config.toml
balance_bias = true
init_std_router = 0.0244
learning_rate = 0.00372
Below are experts of layer 2 (counted from 0) of a mixture-of-experts language model. Rows are named router (the router's row for the expert), up (a neuron's input weights, with its number) and show model dimensions 0-127. Each number is 200 + 40 x the weight over its row's rms, rounded and kept within 0 to 999.
Before each expert's rows: "mostly gets" lists some tokens that are sent to it at least half of the time. This comes from a sample of Wikipedia text that the model never trained on.

# expert 2
mostly gets: " season", " York", " City", " February", " School", " August"
router,226,159,191,186,176,191,197,294,234,150,201,216,196,212,199,233,279,177,268,182,150,181,197,242,178,230,260,144,264,178,191,146,141,225,141,170,139,235,199,191,156,182,306,238,179,156,139,200,204,150,223,228,245,203,271,238,271,207,207,138,244,161,175,216,226,174,212,208,160,192,166,163,207,158,177,187,181,209,165,247,206,179,222,237,137,165,225,211,299,178,218,219,134,218,181,187,273,183,245,204,171,244,219,163,240,170,263,194,140,210,218,111,175,221,139,203,224,207,168,244,217,204,254,251,122,231,217,116
up0,206,196,280,208,186,197,199,251,177,204,192,190,238,172,148,285,213,221,215,177,141,146,209,214,269,183,192,229,163,228,222,183,220,182,279,204,190,147,191,230,174,183,251,238,223,224,228,92,207,193,238,171,239,253,206,189,223,200,263,251,166,159,165,166,95,227,195,194,213,180,168,227,195,161,198,190,239,258,218,140,233,243,208,209,149,180,271,156,192,214,183,153,154,219,214,152,280,223,292,178,124,259,173,258,169,162,226,180,189,192,243,134,292,193,174,198,120,178,193,215,136,214,281,221,210,186,145,163
up1,216,162,193,203,229,311,216,224,158,201,207,278,179,179,203,181,194,166,221,255,221,178,207,172,224,270,193,216,235,199,153,228,181,136,184,114,281,185,173,162,219,152,202,217,203,169,178,145,186,115,193,210,198,222,285,151,166,228,207,233,182,194,196,147,216,185,278,162,259,260,153,158,236,154,218,159,158,220,232,222,206,158,216,187,193,187,223,192,150,186,193,210,202,227,233,170,201,195,228,191,206,215,197,270,247,163,128,236,108,304,197,284,151,167,181,262,209,244,168,261,136,246,276,189,264,183,187,177
up2,190,211,211,201,223,211,209,195,186,97,279,161,259,262,203,233,148,203,309,194,199,157,190,172,281,231,221,218,211,189,217,279,168,177,169,179,175,132,176,202,195,213,189,207,265,169,178,261,176,163,205,120,186,225,262,203,208,189,165,178,190,218,198,203,146,294,194,215,219,203,196,162,122,189,262,241,269,175,249,267,151,194,213,212,222,188,157,154,226,200,129,153,173,170,236,199,300,233,216,170,225,237,209,179,267,149,207,264,177,151,156,171,222,212,225,194,262,181,206,124,157,155,270,210,155,189,205,221
up3,169,163,242,203,315,168,185,208,122,229,221,216,142,188,192,176,160,180,219,87,243,157,266,219,230,143,248,210,175,216,281,120,196,265,132,142,161,215,252,229,173,200,226,174,225,228,198,154,197,168,213,166,223,190,255,198,214,286,224,153,148,228,195,177,160,255,161,214,206,204,177,224,199,223,170,220,219,238,269,223,223,223,247,186,142,210,268,258,204,270,180,224,108,134,185,182,178,125,235,231,201,238,170,165,216,240,179,248,184,197,161,224,212,253,230,202,158,176,196,137,178,218,181,192,195,132,166,178
up4,196,147,151,220,249,158,294,236,175,214,209,212,231,187,214,215,212,171,189,162,273,209,125,211,167,270,275,238,164,169,167,261,205,165,217,177,144,167,192,250,172,189,243,133,248,196,111,201,222,196,169,100,269,236,222,206,177,227,208,165,189,175,208,108,251,188,212,208,228,94,185,128,161,205,233,189,198,189,235,202,142,204,197,169,177,233,179,190,212,216,198,225,120,290,189,196,252,236,237,256,154,231,240,212,215,205,169,193,165,261,186,160,223,290,200,177,187,184,176,224,233,138,206,202,226,186,114,193
up5,222,172,187,194,119,238,223,210,220,227,216,253,224,173,174,217,253,207,236,198,232,208,196,174,207,196,274,209,166,225,146,251,219,206,172,169,177,129,204,191,208,175,275,160,259,188,221,182,203,205,280,188,214,266,108,185,192,223,184,268,233,227,207,186,251,258,113,217,241,145,171,259,230,213,216,185,198,164,193,187,202,206,229,177,211,227,136,199,279,198,283,199,164,139,151,171,142,172,289,264,135,211,168,196,227,207,197,141,174,159,261,152,156,275,165,167,161,129,134,155,199,186,158,229,281,200,208,161
up6,195,149,223,216,233,233,253,202,183,170,218,227,283,247,181,204,218,195,252,210,152,167,214,144,167,277,179,175,222,196,220,164,178,126,218,164,108,193,185,218,212,219,241,220,184,205,93,230,223,220,288,138,222,224,169,170,196,164,206,153,178,155,147,182,105,182,158,161,200,194,183,182,175,276,232,188,164,156,182,209,187,161,284,196,239,114,160,141,307,218,232,164,217,214,218,198,245,283,233,207,216,149,201,233,176,214,212,218,229,250,292,258,148,240,186,204,224,171,228,210,243,167,249,239,188,227,213,217
up7,233,197,246,247,180,196,230,228,186,199,170,302,160,242,190,196,179,253,272,166,164,165,209,182,160,151,251,214,224,237,211,228,272,222,210,137,215,218,268,204,219,230,186,253,168,142,110,159,217,209,198,200,250,256,153,248,208,189,224,133,191,275,218,252,165,165,166,185,259,163,206,289,160,156,154,151,170,158,194,216,253,164,214,190,217,197,186,152,192,185,118,146,226,122,198,138,218,158,218,171,217,307,165,165,136,232,252,209,151,221,180,202,198,247,192,201,220,191,189,195,151,244,158,248,179,158,198,270
up8,277,151,143,270,267,277,159,238,180,201,174,151,237,147,197,214,227,173,259,185,225,215,234,201,216,224,203,197,223,206,246,181,193,157,274,172,223,220,212,169,190,73,191,238,298,281,181,205,186,157,197,198,179,157,163,243,245,226,203,164,191,231,140,175,201,254,162,208,213,127,180,252,215,177,175,203,208,209,189,180,224,174,223,194,217,183,203,182,196,154,169,218,178,191,227,226,143,171,182,214,258,262,132,249,261,173,161,92,181,220,255,110,147,246,204,196,116,220,221,245,233,268,190,199,205,235,230,196
up9,230,128,166,191,206,202,209,234,206,243,193,226,241,190,268,212,172,126,216,216,199,101,136,213,235,275,246,201,218,251,194,266,211,203,260,196,247,191,219,140,180,191,220,210,268,192,132,161,240,104,270,233,188,168,234,156,159,198,162,197,194,198,239,138,178,222,164,210,186,184,153,262,242,213,216,159,187,272,143,173,217,202,209,155,196,259,211,166,230,178,237,246,138,134,224,244,258,147,213,171,226,221,178,185,217,139,84,197,198,246,265,262,214,211,176,156,204,218,149,249,173,216,176,242,159,194,153,160
up10,205,216,227,240,181,152,239,127,225,191,229,256,180,92,180,207,205,257,170,207,250,205,175,187,222,201,191,170,204,210,175,182,249,252,133,157,118,185,192,169,192,154,206,275,213,176,167,146,141,195,174,203,295,137,257,217,238,248,193,188,108,151,157,200,170,196,220,248,229,202,205,213,208,257,110,254,139,145,190,209,215,180,157,169,289,216,214,207,183,198,212,200,155,202,260,231,180,247,194,310,166,163,178,201,176,225,226,246,170,210,256,247,257,281,203,194,182,178,177,142,204,167,257,233,224,190,156,190
up11,135,164,222,194,232,133,186,218,243,231,222,226,181,182,234,261,192,177,175,244,230,173,219,206,238,160,234,228,242,228,214,242,191,188,175,169,203,227,192,202,192,187,151,286,228,189,164,220,223,250,216,174,116,273,240,168,271,236,182,231,197,227,195,187,195,248,96,275,210,193,164,181,197,200,204,215,145,214,128,120,160,202,254,277,247,210,251,176,181,201,216,235,143,234,199,137,191,230,139,176,219,145,190,168,237,153,161,198,156,239,298,219,181,193,134,271,136,224,152,154,192,297,280,208,203,182,184,179
up12,260,204,177,168,273,260,246,167,197,151,230,183,241,231,189,214,189,221,201,185,241,156,176,182,253,163,207,203,228,184,204,206,138,124,210,200,204,210,200,110,140,140,246,222,312,179,238,163,292,180,248,244,249,164,180,204,222,159,167,190,199,214,186,206,177,186,96,159,194,223,108,182,238,161,226,166,200,149,227,271,206,208,189,248,290,191,243,162,276,169,241,243,150,256,224,155,169,216,156,202,206,243,241,269,199,188,173,202,137,265,228,153,220,176,219,210,192,137,171,164,232,176,209,179,182,224,156,165
up13,230,209,139,223,108,237,141,191,241,173,238,162,161,215,213,167,252,166,225,217,241,133,261,129,219,195,195,247,231,166,189,194,239,215,239,165,180,162,176,228,215,216,258,194,186,169,186,216,236,244,166,274,202,226,134,182,194,213,281,185,236,156,171,175,196,231,149,206,189,193,145,197,176,161,231,187,177,158,172,215,226,184,239,128,187,227,247,262,178,139,151,113,240,262,264,189,264,202,206,235,196,190,150,263,251,271,238,224,204,192,266,229,215,189,154,184,145,160,195,151,266,250,162,255,277,179,236,123
up14,250,213,276,247,164,216,302,216,212,221,153,181,258,205,147,215,179,165,187,156,238,227,141,179,226,170,201,114,162,150,204,142,174,161,184,216,209,215,158,219,165,197,259,162,187,290,181,149,176,219,268,240,227,163,171,197,187,201,207,210,210,236,134,199,180,230,209,219,217,207,216,198,187,265,184,188,199,206,203,77,144,236,187,183,177,165,207,169,194,191,189,187,236,258,291,195,301,214,152,211,194,276,167,223,317,182,173,201,244,213,204,162,184,155,238,191,126,204,172,166,208,283,224,183,184,261,198,157
up15,218,157,128,169,169,140,207,200,216,160,202,246,193,186,177,150,251,206,221,134,204,168,168,213,174,236,204,211,160,210,266,247,267,246,209,182,167,190,173,248,220,226,243,190,206,226,173,129,220,273,216,246,211,234,170,146,146,178,251,169,165,160,249,227,148,185,159,219,293,212,174,257,190,130,168,184,195,227,144,199,244,208,278,157,152,271,212,217,213,96,238,130,178,135,163,160,240,254,239,194,156,200,212,190,115,199,204,246,176,194,187,201,205,269,194,200,223,298,195,185,243,201,196,243,272,178,248,159
up16,217,167,252,172,184,206,147,184,206,118,220,213,186,184,191,279,210,220,185,117,163,152,243,101,175,158,180,126,215,184,262,234,223,176,227,198,163,183,176,171,271,221,233,215,207,127,131,240,243,230,226,172,257,188,208,282,147,254,207,206,154,222,177,149,137,124,207,204,233,206,204,257,208,209,260,268,197,206,214,160,260,202,238,169,166,161,203,197,202,159,251,163,234,193,265,166,272,215,175,154,210,269,199,216,144,233,231,250,270,195,203,186,220,226,181,179,228,224,180,202,190,149,212,196,172,89,198,274
up17,200,197,187,196,156,186,208,186,179,210,233,206,177,169,178,214,174,163,249,161,190,247,271,209,184,202,226,237,322,231,299,153,289,185,218,244,221,269,172,240,159,254,248,188,185,153,164,129,157,215,218,117,183,201,190,156,200,190,148,121,199,152,147,198,182,239,214,218,178,133,199,102,199,212,231,206,212,214,213,184,183,194,245,128,182,207,213,151,296,146,215,201,126,242,210,232,235,192,205,182,231,213,200,203,170,194,241,265,170,195,176,149,140,190,229,167,214,120,228,210,159,238,298,186,198,252,172,244
up18,204,180,118,245,186,218,225,244,205,163,180,185,177,188,256,141,210,244,198,195,222,169,177,119,169,256,219,227,164,231,244,247,227,138,233,209,223,229,201,119,251,120,215,209,155,242,158,192,168,231,195,249,256,206,268,187,200,183,137,208,122,177,226,79,255,256,181,240,243,201,179,170,213,243,214,170,195,223,220,217,268,138,169,220,138,164,264,228,235,202,229,190,145,215,158,236,245,233,188,207,250,230,243,170,129,153,141,178,164,259,150,256,239,242,171,218,218,220,186,237,211,269,148,174,198,187,192,144
up19,187,141,228,197,146,251,141,175,212,214,219,206,219,165,190,271,146,149,183,193,190,184,234,214,144,134,165,216,200,248,194,238,196,209,209,114,199,234,136,178,194,234,287,263,239,193,229,202,149,303,224,176,248,178,216,236,177,238,208,188,196,176,200,186,273,156,131,300,221,236,173,190,154,193,166,218,173,254,249,294,156,133,214,150,196,204,141,232,243,199,212,205,259,185,263,175,192,188,231,236,130,266,205,211,221,207,170,231,176,169,214,237,241,238,177,235,138,173,199,142,140,168,216,257,160,244,149,239
up20,221,179,209,194,227,202,273,181,206,188,137,235,204,190,209,270,230,128,199,192,217,185,196,223,257,205,247,210,242,201,204,226,225,176,226,158,129,161,181,237,171,209,189,166,288,168,194,212,243,176,238,210,164,239,218,149,245,201,205,221,221,142,210,151,185,219,267,192,205,168,192,206,223,162,198,335,198,189,251,232,173,196,145,113,197,209,234,140,277,157,196,202,164,247,193,147,190,223,228,93,177,238,261,294,247,282,196,167,171,180,243,231,208,188,189,199,213,127,174,207,204,115,217,181,204,203,85,201
up21,178,244,174,159,255,208,197,138,194,119,246,243,86,215,161,181,219,243,204,203,213,207,196,204,168,156,268,183,181,182,188,187,169,213,170,208,216,158,212,189,249,176,270,215,197,214,206,212,174,256,282,189,194,239,223,209,205,140,141,195,199,214,151,107,251,145,208,240,258,119,201,214,149,189,197,161,191,187,257,278,309,183,206,185,189,265,185,131,252,82,197,213,180,264,221,233,229,207,216,211,170,215,209,148,284,258,179,257,222,216,191,174,221,196,204,201,203,179,205,221,218,166,231,160,181,240,134,142
up22,190,204,170,230,309,217,270,233,141,173,205,183,155,198,164,166,203,220,210,179,231,190,212,118,289,252,228,153,257,196,233,224,207,167,139,234,129,194,153,238,193,136,199,163,227,196,176,230,182,203,233,159,124,219,216,214,237,162,153,237,242,215,168,213,203,138,209,207,178,150,178,245,149,185,216,183,126,228,211,299,212,169,258,155,183,155,197,153,193,257,189,182,219,184,276,214,256,135,191,184,287,212,155,226,196,198,115,158,173,205,246,120,235,216,260,244,184,196,230,196,236,198,226,287,188,190,179,166
up23,230,122,190,196,197,235,190,161,160,221,193,268,237,190,246,220,187,118,192,169,273,221,147,181,186,293,208,189,151,222,179,198,221,220,188,192,232,262,200,136,192,179,208,218,194,185,198,186,149,236,214,287,179,233,170,293,234,216,228,204,235,212,168,171,219,221,192,252,167,206,178,181,170,275,258,196,120,168,223,198,231,188,175,148,164,172,179,232,237,85,118,152,265,180,255,260,163,194,288,269,137,248,152,179,257,182,211,205,132,214,215,214,261,188,176,180,155,152,158,196,174,197,231,213,202,236,236,243
up24,213,144,219,186,177,227,247,290,187,182,203,198,240,168,136,176,182,286,252,220,209,164,128,173,184,129,252,191,255,189,235,202,118,159,211,216,156,253,201,213,220,156,231,245,147,287,191,215,190,118,237,169,199,165,187,226,249,130,203,119,193,278,130,237,232,190,181,254,239,226,193,148,228,187,149,164,227,160,175,178,199,198,178,185,260,184,174,230,185,190,176,209,224,266,221,201,194,251,225,274,220,261,227,175,218,252,127,147,260,178,164,202,221,227,218,223,267,188,169,180,146,218,205,254,182,134,219,140
up25,227,197,222,220,262,194,192,94,228,190,160,187,176,217,183,154,175,144,146,210,187,211,193,209,243,194,234,213,193,203,265,250,244,178,201,121,216,224,163,199,164,221,211,217,224,168,115,183,154,184,219,155,248,193,203,185,313,243,183,193,202,192,164,253,160,213,178,212,256,96,178,184,177,252,261,179,239,210,228,219,240,205,247,152,257,207,279,157,223,178,254,214,212,230,212,159,168,154,245,166,285,212,232,167,211,212,224,170,131,193,186,243,128,205,190,280,194,204,204,96,121,132,236,226,169,261,207,189
up26,230,172,114,245,189,165,212,159,233,174,163,237,182,124,142,177,192,178,205,211,212,227,147,196,229,228,215,152,229,230,169,215,353,147,162,236,193,179,239,145,165,197,236,240,190,212,164,154,179,192,191,164,215,288,240,221,203,244,169,178,239,130,197,183,198,137,244,238,144,208,208,158,152,209,144,243,249,252,192,249,204,216,255,191,147,252,230,200,231,133,190,156,136,165,223,189,207,241,152,225,225,171,227,231,104,132,160,190,212,193,222,212,257,172,218,191,199,206,170,311,188,248,216,244,210,173,150,205
up27,220,183,234,203,315,196,214,251,198,228,271,230,235,190,154,187,202,159,217,185,186,212,160,230,190,116,211,214,209,228,236,247,140,168,218,211,190,199,171,233,215,142,252,240,235,196,178,203,219,121,236,160,215,229,222,225,266,128,226,254,214,234,224,225,212,149,190,282,231,219,141,213,188,135,180,198,284,162,130,244,243,173,215,215,142,134,223,181,195,137,200,173,162,134,138,227,173,191,138,151,252,170,202,259,271,188,222,237,181,256,199,189,221,190,211,292,157,90,172,222,190,187,183,154,174,172,193,186
up28,189,161,149,204,201,213,138,239,213,197,238,244,103,141,196,189,250,162,251,172,192,192,186,230,212,181,270,214,289,229,206,200,274,209,303,140,203,266,160,204,200,141,203,289,225,194,176,119,203,202,208,125,220,195,141,175,291,199,228,173,212,182,134,233,221,158,232,238,215,134,167,241,176,140,220,184,217,171,201,224,195,182,190,145,186,177,235,181,148,195,243,230,179,153,159,171,133,225,191,181,183,193,231,222,240,158,192,262,145,232,269,204,192,232,207,162,265,197,177,214,264,237,262,188,146,250,245,156
up29,153,162,176,163,209,194,244,209,199,141,254,199,162,223,152,211,165,187,207,252,194,131,204,253,228,203,154,244,169,155,208,227,228,272,244,164,232,226,195,223,170,129,264,282,259,173,192,179,182,171,194,179,226,164,163,248,222,196,225,233,211,176,215,134,194,213,160,260,308,136,176,168,206,183,219,230,227,163,204,182,225,220,205,190,153,185,254,245,217,268,186,108,300,183,255,213,261,270,196,233,161,198,196,211,222,184,192,170,167,175,190,237,157,271,152,250,191,144,184,233,143,302,175,275,199,193,215,148
up30,217,192,278,155,218,183,285,167,229,204,264,257,234,214,226,207,120,220,219,176,199,205,154,169,204,210,252,154,194,240,148,242,168,195,228,234,202,240,166,146,224,134,236,296,164,228,156,231,143,138,270,222,139,200,241,216,248,229,237,277,198,207,229,161,186,133,184,239,197,150,180,161,69,210,195,182,200,178,190,214,205,161,210,271,203,229,195,210,204,208,150,189,129,175,222,124,234,190,259,308,158,151,232,175,210,201,143,256,226,218,209,165,222,231,202,234,187,207,194,228,166,179,174,227,181,244,175,145
up31,201,228,246,222,117,198,196,183,224,233,201,173,183,115,226,150,140,120,166,226,189,173,166,181,152,237,224,147,230,232,250,235,228,214,210,169,189,163,206,201,166,195,253,250,211,199,226,175,185,153,279,156,207,203,205,229,229,226,259,192,220,266,261,170,193,131,90,237,193,223,192,183,224,252,180,217,130,240,201,178,257,220,247,190,269,277,245,157,226,214,125,214,264,229,194,223,197,192,269,212,151,172,172,165,179,191,167,197,163,282,218,176,157,240,139,167,187,221,93,231,174,179,231,269,150,220,166,228
up32,187,106,187,172,143,226,197,173,213,175,176,216,170,154,147,171,243,213,201,211,214,198,83,233,228,129,253,156,193,195,193,163,138,232,218,133,150,271,247,215,226,186,182,217,241,172,195,194,275,275,226,173,199,190,167,184,193,300,207,165,216,138,162,224,200,244,193,196,184,152,208,252,226,266,184,152,170,153,142,201,222,240,204,129,209,197,264,232,248,168,140,131,222,229,177,267,216,200,238,194,245,204,268,183,123,126,221,158,284,169,167,219,220,256,226,254,189,251,178,202,205,241,179,224,225,218,196,211
up33,158,192,154,249,223,193,143,97,165,189,227,183,188,189,185,135,223,196,218,278,205,221,204,242,228,277,224,130,208,239,204,255,220,196,218,182,165,172,174,224,219,149,168,227,255,197,159,167,147,151,189,176,257,275,238,182,202,211,234,163,237,165,230,227,215,183,185,203,257,187,169,191,241,200,121,246,226,151,184,134,180,179,214,213,250,205,166,195,272,197,142,245,170,176,244,215,153,239,159,224,193,239,194,186,174,214,211,256,197,291,331,178,273,174,211,249,129,200,206,132,141,156,203,244,154,200,161,140
up34,210,148,128,204,279,178,146,174,164,193,185,172,242,162,222,206,165,234,191,110,208,173,136,149,188,199,198,202,137,210,214,178,145,258,239,175,214,238,177,205,178,193,213,246,170,190,160,214,152,187,302,283,195,238,224,179,275,179,160,231,239,226,214,203,248,169,167,229,219,221,183,243,195,255,185,291,148,229,123,151,196,142,181,264,173,229,169,188,199,216,213,181,163,231,249,187,241,200,235,222,217,254,157,273,269,156,156,283,197,238,198,205,179,221,208,154,278,212,180,178,218,144,146,195,183,259,104,207
up35,232,159,144,230,186,231,265,216,203,197,200,221,176,216,225,205,144,247,204,144,261,218,263,178,206,297,159,252,207,194,146,276,214,204,191,264,189,242,159,254,126,156,202,211,195,196,209,171,211,277,146,253,184,159,262,261,168,232,221,185,208,203,175,158,209,165,85,200,219,161,145,164,202,208,141,274,260,220,203,158,191,195,217,169,216,206,213,265,209,229,272,212,141,214,227,140,231,232,267,131,147,223,248,180,196,149,237,220,114,223,150,210,231,237,261,171,144,211,163,213,184,201,224,169,166,172,187,232
up36,235,177,273,245,157,208,193,180,237,209,185,172,216,292,250,257,189,197,253,165,171,177,210,208,222,232,250,205,191,186,217,182,269,154,189,191,216,274,246,236,144,195,177,204,228,238,177,188,227,224,308,159,254,176,189,183,224,242,173,136,185,161,205,236,120,156,190,274,250,175,184,130,145,192,239,152,195,192,183,242,165,136,207,235,188,217,304,268,166,178,155,122,200,197,253,232,151,193,190,242,149,177,122,142,181,269,192,156,223,151,239,183,161,192,196,251,161,213,214,169,204,271,199,237,187,180,235,150
up37,193,132,139,205,297,183,220,230,152,186,125,240,168,254,199,253,232,119,223,209,186,195,214,146,195,206,203,185,120,202,215,181,164,232,185,203,163,255,140,217,211,191,188,200,200,189,184,223,221,220,221,194,141,158,196,126,297,240,143,193,245,230,171,217,131,182,193,220,212,170,233,184,184,218,194,179,238,168,168,262,130,163,209,265,244,174,197,251,204,176,241,82,200,150,214,214,279,283,221,269,175,228,222,189,245,227,126,132,241,224,264,144,233,182,214,194,199,193,215,155,219,234,251,137,204,212,183,237
up38,247,216,248,197,200,267,92,200,175,194,235,242,148,183,200,232,142,244,199,209,235,128,210,202,267,111,208,213,214,210,227,272,195,199,207,236,144,167,198,216,184,225,282,208,212,195,177,206,163,159,159,172,184,196,168,196,273,223,165,252,231,215,174,192,174,235,188,229,157,234,178,225,154,185,284,163,240,194,229,265,229,211,151,209,139,251,212,203,237,229,138,227,180,158,178,246,175,173,242,212,210,244,213,210,257,205,243,211,167,147,178,250,159,188,163,171,223,19,226,218,202,198,234,261,134,194,203,163
up39,204,206,182,207,206,200,213,148,174,150,128,194,223,250,127,189,218,217,215,141,194,180,132,268,217,288,229,231,234,192,178,203,219,173,230,155,229,258,89,142,226,143,207,232,117,257,160,207,302,222,176,173,169,191,197,258,222,224,142,281,240,212,201,176,143,210,196,197,186,209,190,171,170,202,295,179,193,147,214,217,161,131,268,161,185,256,240,192,246,140,216,153,190,230,181,192,218,186,200,169,201,205,123,183,192,213,198,200,276,229,198,251,148,165,205,268,215,213,172,202,166,255,202,218,194,274,120,210
up40,186,235,205,280,178,178,166,208,247,102,153,254,190,177,163,200,164,136,227,140,216,130,199,159,106,234,260,139,191,251,197,185,203,163,247,192,170,268,182,228,157,294,221,202,211,252,169,248,232,267,205,172,174,232,200,130,167,140,144,174,241,202,204,234,213,264,194,211,203,199,196,206,210,123,206,162,205,151,138,150,144,234,290,249,151,194,165,222,179,246,127,150,192,223,174,210,188,178,270,191,249,195,212,194,198,196,229,214,262,183,191,266,160,273,186,206,174,209,181,227,170,237,226,186,236,235,213,140
up41,222,211,194,173,132,174,161,264,154,194,188,250,124,153,230,179,195,233,218,247,190,188,123,202,258,125,245,227,188,206,283,199,174,131,243,115,199,219,251,243,166,223,207,250,207,177,151,210,227,247,217,138,185,216,265,247,277,202,207,190,227,277,189,177,204,207,184,211,195,170,182,184,225,83,226,213,280,215,198,110,208,140,181,202,239,190,232,268,229,241,195,195,161,241,145,243,218,169,222,165,199,148,121,156,175,259,238,159,213,159,160,212,198,221,200,252,171,263,176,194,249,241,156,233,203,189,185,170
up42,287,194,241,217,206,191,157,250,192,196,281,254,120,218,188,201,248,166,210,185,187,168,181,162,229,199,222,188,243,179,168,214,147,228,238,149,201,128,204,250,114,141,268,153,143,275,176,154,245,140,248,205,165,179,161,151,190,225,212,183,208,253,217,253,234,206,187,231,217,161,172,207,115,224,302,206,139,130,262,189,236,180,200,212,228,147,196,267,197,202,241,178,233,172,174,134,294,204,231,208,227,139,140,190,243,201,207,212,241,207,217,183,131,182,175,277,187,157,170,179,224,162,211,156,210,227,216,207
up43,188,156,258,190,174,240,177,192,207,168,168,202,227,167,181,113,247,114,290,223,232,158,272,199,104,270,197,160,169,184,182,202,203,172,120,183,180,169,175,172,238,314,190,159,215,218,202,171,201,171,206,192,180,198,103,208,135,248,202,263,149,181,191,169,161,271,234,208,226,191,176,284,233,280,165,210,246,208,216,193,215,198,159,169,210,199,200,218,207,191,225,146,182,242,259,247,203,182,240,166,188,127,191,192,235,184,202,238,146,248,258,267,206,232,198,172,190,166,186,179,210,157,161,269,204,220,203,295
up44,237,223,173,215,254,295,152,239,161,169,210,209,123,158,140,203,230,154,162,197,196,158,191,260,218,162,197,147,111,262,231,211,262,219,193,198,185,208,246,186,220,178,146,215,248,232,161,227,166,188,214,255,241,244,192,254,231,220,256,219,178,204,200,248,124,121,159,202,152,266,157,191,191,197,178,182,226,256,198,249,247,107,240,191,138,149,215,199,181,243,267,219,176,198,189,210,247,218,228,161,192,224,168,179,251,124,267,208,240,151,215,176,196,298,183,184,120,156,180,174,199,201,255,235,187,202,231,145
up45,220,135,92,206,249,277,249,203,175,228,216,188,186,170,177,268,224,186,204,214,142,206,206,101,205,265,213,225,230,179,221,234,222,234,211,179,174,98,179,268,196,217,191,188,273,156,172,229,160,196,240,134,227,210,195,215,257,190,195,239,242,223,170,109,218,225,154,218,178,175,181,217,100,236,219,204,193,194,275,229,217,193,197,183,151,234,193,186,173,229,215,223,196,181,185,177,161,186,155,207,132,190,138,180,227,167,109,213,181,178,223,244,249,253,208,235,243,291,202,184,251,171,300,218,175,205,125,220
up46,199,221,161,204,201,183,280,304,178,180,240,178,194,185,187,215,155,108,171,218,219,208,153,208,180,265,212,182,171,246,240,188,79,195,242,176,183,228,224,227,209,180,252,175,162,162,178,156,201,205,211,245,224,215,208,219,205,192,211,260,250,124,116,125,185,243,231,216,208,155,175,227,198,243,220,200,125,176,208,199,216,153,185,156,171,106,217,239,213,244,221,158,95,194,216,244,162,195,236,187,254,263,271,233,224,134,206,223,217,208,239,191,273,304,245,159,225,212,178,230,234,219,234,198,183,139,203,219
up47,230,216,160,200,137,205,267,183,163,189,260,268,213,210,258,188,157,186,240,184,194,207,129,191,213,223,211,237,227,211,184,229,207,208,123,229,190,185,145,245,250,127,308,245,279,185,231,144,191,208,213,190,213,297,92,181,218,220,234,163,175,183,191,243,184,177,127,180,283,180,177,213,202,169,133,221,268,181,105,207,187,199,126,129,228,247,218,247,225,227,235,194,182,185,195,280,183,207,255,206,206,198,169,180,244,191,175,230,218,157,171,167,126,224,171,264,182,239,195,213,208,154,189,194,151,229,149,219
up48,199,270,157,270,275,164,119,257,240,144,215,204,199,91,260,176,148,207,251,147,166,175,186,188,246,214,217,191,265,164,199,149,274,181,177,148,213,236,186,212,139,257,223,144,196,150,184,245,199,135,179,223,259,204,207,163,204,175,141,227,249,122,202,250,216,273,222,261,179,247,168,199,236,181,213,229,164,189,187,146,213,137,187,230,237,241,199,227,165,142,223,162,195,146,214,195,275,137,200,238,125,144,197,209,195,196,222,160,145,193,230,122,220,271,210,183,192,181,196,180,220,184,235,222,208,229,200,222
up49,230,182,264,237,150,280,264,150,165,205,153,242,230,212,169,163,170,140,255,156,188,187,156,234,166,264,212,203,201,236,224,168,193,236,148,168,231,228,158,165,205,163,171,225,299,294,154,181,249,195,228,203,188,157,291,188,280,171,219,232,179,220,222,145,165,194,204,258,197,206,199,198,136,169,242,219,183,172,243,187,164,159,189,131,204,177,158,229,159,233,125,189,237,248,253,212,141,204,219,165,204,272,205,269,209,222,262,242,168,186,187,254,212,165,176,200,231,207,171,131,207,120,245,152,131,237,201,171
up50,211,157,184,206,173,190,245,153,157,207,206,232,209,152,180,202,200,214,184,129,196,131,255,260,239,231,171,131,197,137,165,213,168,203,239,257,299,304,84,133,139,186,249,238,153,195,202,246,210,224,231,245,247,185,162,197,216,248,188,129,202,184,201,197,184,210,170,242,193,190,171,218,256,154,244,238,179,205,292,226,154,182,178,218,207,215,256,203,197,207,258,144,260,223,264,208,196,207,290,156,186,217,182,195,158,201,161,161,207,184,233,233,158,233,149,208,214,122,175,188,180,164,264,191,202,212,194,291
up51,274,154,197,193,157,221,164,187,208,149,175,235,274,205,122,151,217,165,160,205,211,182,234,205,196,184,186,223,181,133,228,196,267,258,205,156,155,174,193,262,192,165,248,223,141,198,215,229,210,228,191,123,215,263,187,180,231,192,130,173,194,253,218,148,169,234,168,176,243,255,169,162,182,210,266,257,136,190,188,231,100,115,224,192,232,183,208,214,128,271,213,204,264,177,213,163,242,208,202,217,211,173,218,253,213,177,154,208,174,170,250,277,291,263,193,213,229,145,202,147,131,196,249,280,170,180,179,206
up52,264,153,161,205,198,213,232,196,185,157,226,204,231,159,134,207,262,211,200,195,217,200,171,173,186,167,273,184,200,172,164,259,169,146,276,199,190,144,169,261,153,153,254,201,244,165,167,227,243,169,205,238,212,169,131,193,146,240,199,231,227,196,155,251,148,236,209,159,200,181,195,241,160,230,217,272,181,121,131,185,198,227,200,194,278,181,197,332,154,204,163,188,126,198,214,257,226,187,223,218,240,232,229,139,129,181,219,155,242,142,234,206,240,228,209,249,175,164,207,165,84,238,223,240,247,176,232,202
up53,177,215,216,209,136,264,189,172,180,164,160,200,223,272,189,203,203,173,181,105,208,215,170,211,200,240,223,192,208,252,169,250,233,167,150,169,214,194,233,265,255,261,209,163,196,262,225,268,173,157,204,219,135,228,129,267,196,180,192,188,223,121,148,247,173,237,179,205,241,238,179,293,169,163,236,290,141,172,221,135,125,170,215,249,189,215,263,127,170,140,213,197,183,142,164,125,226,219,184,201,212,174,192,209,165,179,188,198,188,257,214,188,172,225,212,278,138,186,177,180,213,191,258,261,198,201,288,150
up54,232,135,188,283,220,189,276,183,198,155,127,187,184,234,215,221,151,115,196,233,174,175,210,148,220,248,235,138,131,212,136,193,195,158,149,107,204,203,201,162,201,209,222,155,184,138,196,140,172,221,200,255,215,221,193,229,244,171,194,183,208,135,219,251,186,189,258,191,163,224,184,251,239,163,257,200,175,192,206,242,275,205,252,279,176,156,235,221,256,232,172,157,176,196,218,204,245,253,246,159,141,223,188,181,245,158,234,223,160,238,302,208,173,225,177,199,209,121,208,167,195,238,229,183,193,215,220,75